From a checkpoint of a small mixture-of-experts model trained on Wikipedia.
Experts: 64 experts in each of 8 layers, 64 GeGLU neurons an expert, 4 picks a token, a sigmoid router.
Below are experts of layer 3 (counted from 0) of a mixture-of-experts language model. Rows are named router (the router's row for the expert), gate (a neuron's input weights, with its number), up (a neuron's input weights, with its number) and show model dimensions 192-223. Each number is 128 + 32 x the weight over its row's rms, rounded and kept within 0 to 255. Numbers have three digits each.
Before each expert's rows: a language model's description of what the expert responds to. This comes from a sample of Wikipedia text that the model never trained on.

# expert 44
Description: Inner or final pieces of surnames and foreign words, often with accented letters, such as Cool-idge, Black-he-arts, Mast-in, ü, ä.
router:132146133149131105084112137083139134126147118132158149197091114133157104153129097128121128129134
gate0:101174163162166107065112126149126118122091147134131129079156125161119150137127168077154149075117
up0:100124060113147160109189076146089100094095134093059154106152086162109100102138099107176114181181
gate1:074113124182137196099117138141099166151103103136141108133086135095112112106162128126170087151110
up1:116114102149158140194166110166136142074116196167181172082085128114095119124056200155151137132115
gate2:102138141109127116126176112134073128099086160145073123111127145060081120095166089097147133117126
up2:163122116035105123186144170099143100143134163086137130110195125133127102085112085067100092135136
gate3:148162142135159148140166165139116123122148075170095233120107103072139110179133136103111158084147
up3:158141142159111124065109170141151121098114081138112146123142145109130118168140195101120131133112
gate4:135134132103056142123159146087151164134181148183135089194114099126052088122141107143138127102147
up4:152082134161125112098112148109097111092104149118083152107119107134107163152123082089154103117149
gate5:143132122136152080197154087128068153139145140095108122138091166119152133162109175155231112188090
up5:129145120170149106171129146112147189147129141063129112177101133097130192139133166180188067138129
gate6:171185189168098145080105104126107191101112105131135119117117099127152128117148118076114127117173
up6:199172123145116120094099146123135128123186184144117126192108099130120089144165035131160132186152
gate7:170095088146137076210110132087070162099097120141127127225109121085142074119119127098091132085134
up7:082144091148150107077153149134077113123123121105173110117166101211103083056165142104133176136125
gate8:083103137124089151161033097147164143136101117125145115149087167138173147074176174119166127099064
up8:152109145124124065130138103120073187135197178098129150118153110125124035139145160143153126128073
gate9:071168106150137146138135085086045125159112097166104171127132107139141119095098141144128169156139
up9:117129093125188149091121103083123174110105106117123181122160126155088186125098114106187125176163
gate10:091094097105150109112089129087112061133108132147093159113116165124125093120113051161097172114193
up10:113195111107141140129188161140161159179117103099154121094091080125118187171151162087157091143112
gate11:121133186132153117069086099102112129113106102149164089156146118149150082115098096080111198101123
up11:108160149077141105114074096133101156083130134150130134123154161097107080160115131121124145166083
gate12:131122101121144173098175103101149164051132084104156175109095136095092151039174140123181077115154
up12:100093141167126082134151157166109115077132140111103073135114142118135106118105099090141145062118
gate13:096117145146082139123131128134130143204097181125088093104146043162127084153175195095075063142169
up13:094134109116160139109199134131062098107126127126099101134095120088140098133107100124050203104183
gate14:149188113167155138108123147106183146172127115078190059134113152095113165109161110123134147106077
up14:088118137053120113117084114121104098114170179157099155126137134136112110163132106157113160078123
gate15:051151134178160197068115118124117172129167130159159145113141093104101152087154146114108086062153
up15:130162130100063120136110140099081117096110106099094175119166173139074108125117138118148129138127
gate16:088079089119194164168221122097128085160143093137120180149171092152085142175100140121077126109157
up16:134085083169173134124131176132140115116137142147135135101079163145057139139118163122106078104168
gate17:147168071105160065152117141140090133097119188132133160186122119076062104164182141103145134132131
up17:125114152174143187122106109082134108144086056138101143082056110122199149135117073157100105097162
gate18:149155168082147186141104108065133107155126091124120152128099115134139179187084080120031139172151
up18:165157129107152126139110189138097106157095136163109111153159154107143126164169133185173126101127
gate19:155092097208140142137112133134173111049145117119119072143068157121128095093086137122158106129157
up19:145084170133131114131100137106112142061126111110170120131129109181143179119093175136159066115111
gate20:162105086172113114129149112138100161124146147205177123178090200092127178126092119158165098136076
up20:091121124095158172150156118114175165095119158187164069108164132100116086078126082086115150104110
gate21:106048140127162124203149115085064113100075147133087192158129169122144104155100104204138130095164
up21:132084135118183128123167095133150082155165084143142100137167135119130092168132166124091152097161
gate22:159089114119160071098128162172101133107140163068123089117171087173133194134149124076157073149093
up22:169105169141112252184126142129122097096160106102110126125134178113132095166170105173134177106120
gate23:101092164126119108024189131124114145131151130161146084162157144164089087138144111088098068124141
up23:080152145072085111194120156145082118136101138154128133142160140152123092174134158100141154166149
gate24:127135094098140135142079172112090113134203035122166106127083147152164108103138182097076183167156
up24:090192169175109054105101093126154076137080129142083126108158041156130149143142123117111131088104
gate25:124134157153125187111140150124163136120132147162180095189131186161099124132149095162169117198118
up25:171137155103157146139119147074107148113122126131134171166126151166101116105109143078165116147124
gate26:113152089102102179160156135138160115147092156187166104146161178065185106159137131136070104120134
up26:129074120140066171141137124133126133082135131198188132146123151079144116130117150076157089143101
gate27:117082117152114116184102137138089125099100124134130139132174127135173064071153128145153127091096
up27:110137194142072139142135128122092130089112128141159111137125130157186051092147080136173138129101
gate28:116129189108105120112080119144110094127145080098119131160106068186161216150171071112161184108099
up28:166124155150069147110098133139113114100137074133155093118098152138069160073178156123136143130084
gate29:134119127118108086109149138129143131065128135150123029129199130075124117147124079024144145117087
up29:117194144191138145101142114095154126122107100148174156146123094184106103092129149128174069141129
gate30:111098126105173127114138086156189157091141105156101161096121144165094158108090126120156058167086
up30:210095069142144176191166147126172157091168123186172117152113063157107133114159134106163152166136
gate31:092100077157103116114164118180184139122150121118142109179114144114138131116168139137165066115107
up31:132108144105118106113089189150132062095110062122126148074109149140063136121132126139049204179206
gate32:110098143173134109121138075097128116091129168151121125145106137129134144122115100158173030153121
up32:106159130048142131141108087123135179126105126085087114122129075129131111093148122136095192061149
gate33:107123102142081118148163110119094154084131113162082136124100109093137102139163120164077111128070
up33:108143076184120155138124141110111142124080146123090151131081191141038130068192214148109052108078
gate34:140156134159097149118151105112189113122104145118112136106140136155106139139160116166086130071128
up34:185150165140101132107107101164155104103140102143103089189073123095102179159111139129163174190122
gate35:094108085188136184179106122094099157193132131088143134132095083096099130113092149088150092123088
up35:091150243100138115098179111097117140103049138154147127146157110174190167150083106142097171121160
gate36:133092126066167103118123125104136092121127114114172106075055123158135163119121163181174175073102
up36:116187120135139153152104160095080170154127180120086112154175128047124089164167090128110108151114
gate37:103127100177114125103111116082102141135065166139141194149146142103120163131077076128137171148165
up37:120118097149078176190143058161098147104131116161108060149160160106123189138163139129142166177106
gate38:188164088074160166100206118112149145126150159186135119128111071087133106135160124160133225149171
up38:135136162104126035156078234102105127129105060086102088103114141122144117139121095087119083076121
gate39:147092127137157143124166063191098121109156119159082164102137169151089056098129132151107109150106
up39:146131153179157141149138102159148104085099167095137201201077126052111165166114100169167108135135
gate40:141115126182095126122111129116113121131184105155181122095136060154120102099124186132136094149136
up40:090145109143119114164155161122169097134159127124143091103150146133114121128107160136170123091176
gate41:139160047124066113130143147156105114106115124115129127121113185150170091168150118169125132136081
up41:122101102113192163120137129124147162131112072132154111147115162130150052162087131144167089094090
gate42:161112140172096149129093136158116185153152142109148115152151100107147157106088157097147089132048
up42:101066125105175142127148084104113205119111191122142118113151102110137094090063084166193108152124
gate43:168086108173072182143164148101147130130144161129126145117103150136127126130122110125132109177173
up43:117099116117166090130132138149089087165144097088094080136151048102171107200100089156104123083140
gate44:130127194122099148095081158120115176150133086130149129104136151121081112070154138118083114139090
up44:162140160164141162158117118172104124118092123141119123108157166119101147090141151116118127113140
gate45:173146122133097128143149138093112135148098164081108119144130104163138156117150105100173164099186
up45:151165164136096091152118143136103234164130119121133092165137099126132146100105135104106109152160
gate46:069092098111081142131183115103171175113113142129140066175157151092137136146124102181148080120135
up46:101110128106126141108174108097117189148147127108149143172116122158149155128101108224124038157141
gate47:110081167135081116074133073164152156087155103099137108142158118131081141132127156177120059126120
up47:120098130148145141062166020148142095064150064134151117154122131161183186085128130145118098151136
gate48:088143143055152119103143140095066085113114114119046121133171124135162137149113140092116117160138
up48:119121099152130105136107148087156170207114170151155180138087126129096181146142079191108157138089
gate49:113148113080182091173111153163056110116164111150151117107130096139167102059130161158122130142150
up49:103085128095097119133096121112114190184128145101143127116200144136125069098130114151180138119164
gate50:065087155173144158185174133147045132106155103118161179115112136142135076141081196141128103116097
up50:077141131114154097144152170156096178140127151166116108198094131074082075145143168132142131155070
gate51:139080137066188137197114081098099176125170086185148127141158141153155115089131119143151151143137
up51:109185091120142106098122128107178095138129162136118071065177152159141146214119108142145131146153
gate52:143141128167082168197170083152113088140075045066108133103127095096112140121122134153114086123151
up52:081100118150147162140148129149069097159149129151143125128099162184133122134139123153143101118115
gate53:121094133149193151136110102132105113159101151112092139154138159193150097113141081130096109128170
up53:114052205149155130116108133097102164132056121087155199141109122220109088078064119149184106147135
gate54:142098134099179151136144131121101129111127122161127098144128056134163128127132125120137106137162
up54:148116144085199151202165201099138118103168161142139138169110119129149080102125122128164100121177
gate55:154152091115111139162078144115180146110139137173123111167094135070110118114052111099118114146120
up55:128173148109157106091123086120119101112137029106173203116128151162162148175093075067137170113097
gate56:144091148160073198111123109154144060142144087148114083102129118074088131101159109091121117100151
up56:088134129126144130130146108107107092169102165113054162128106123132140153142219175174093129148108
gate57:101133086148170147211137141141172078119171166165159129075177063099148082178114164110148137114120
up57:151156080106205146098120125139136175145136072134160121090184095072120118125110202067126123131136
gate58:081106097120125125098190090104144106207133081124160199100167112118174126142124069133077198106131
up58:069128155158114093142095167131084136080162111131107173111159137130120141146113153159143010118141
gate59:150135053146111123107129129127097152136116098074145111086088171115149106085147105110134133217115
up59:223126060126128122151135113158117076162203088145103075141096143138115124155130116160161136141155
gate60:125172131091118127085129087147052133127064136178143135052121155090080085111147087198091149137146
up60:100148151166103138076104079198141081173127163150083072155058161069126168129109126107085161130076
gate61:149122121114136182149163131121138201185137085177172146139127089094136162120063098175093155115131
up61:057129105095138073109119105116100103131134171089146129126141089120121171161195121094143086113076
gate62:136179147191116115096158116132141143162173165098118109134085119124146104157210129169057163095119
up62:090127119174153164098178157118149151218097108115140102164070181110119127142153160129102126143180
gate63:110125104145104097139084064116177144135138139154158078123140137144114153152066078158144104141106
up63:149131127121105109141131083141172107096143101165146092176059157125090181160072104147105090152146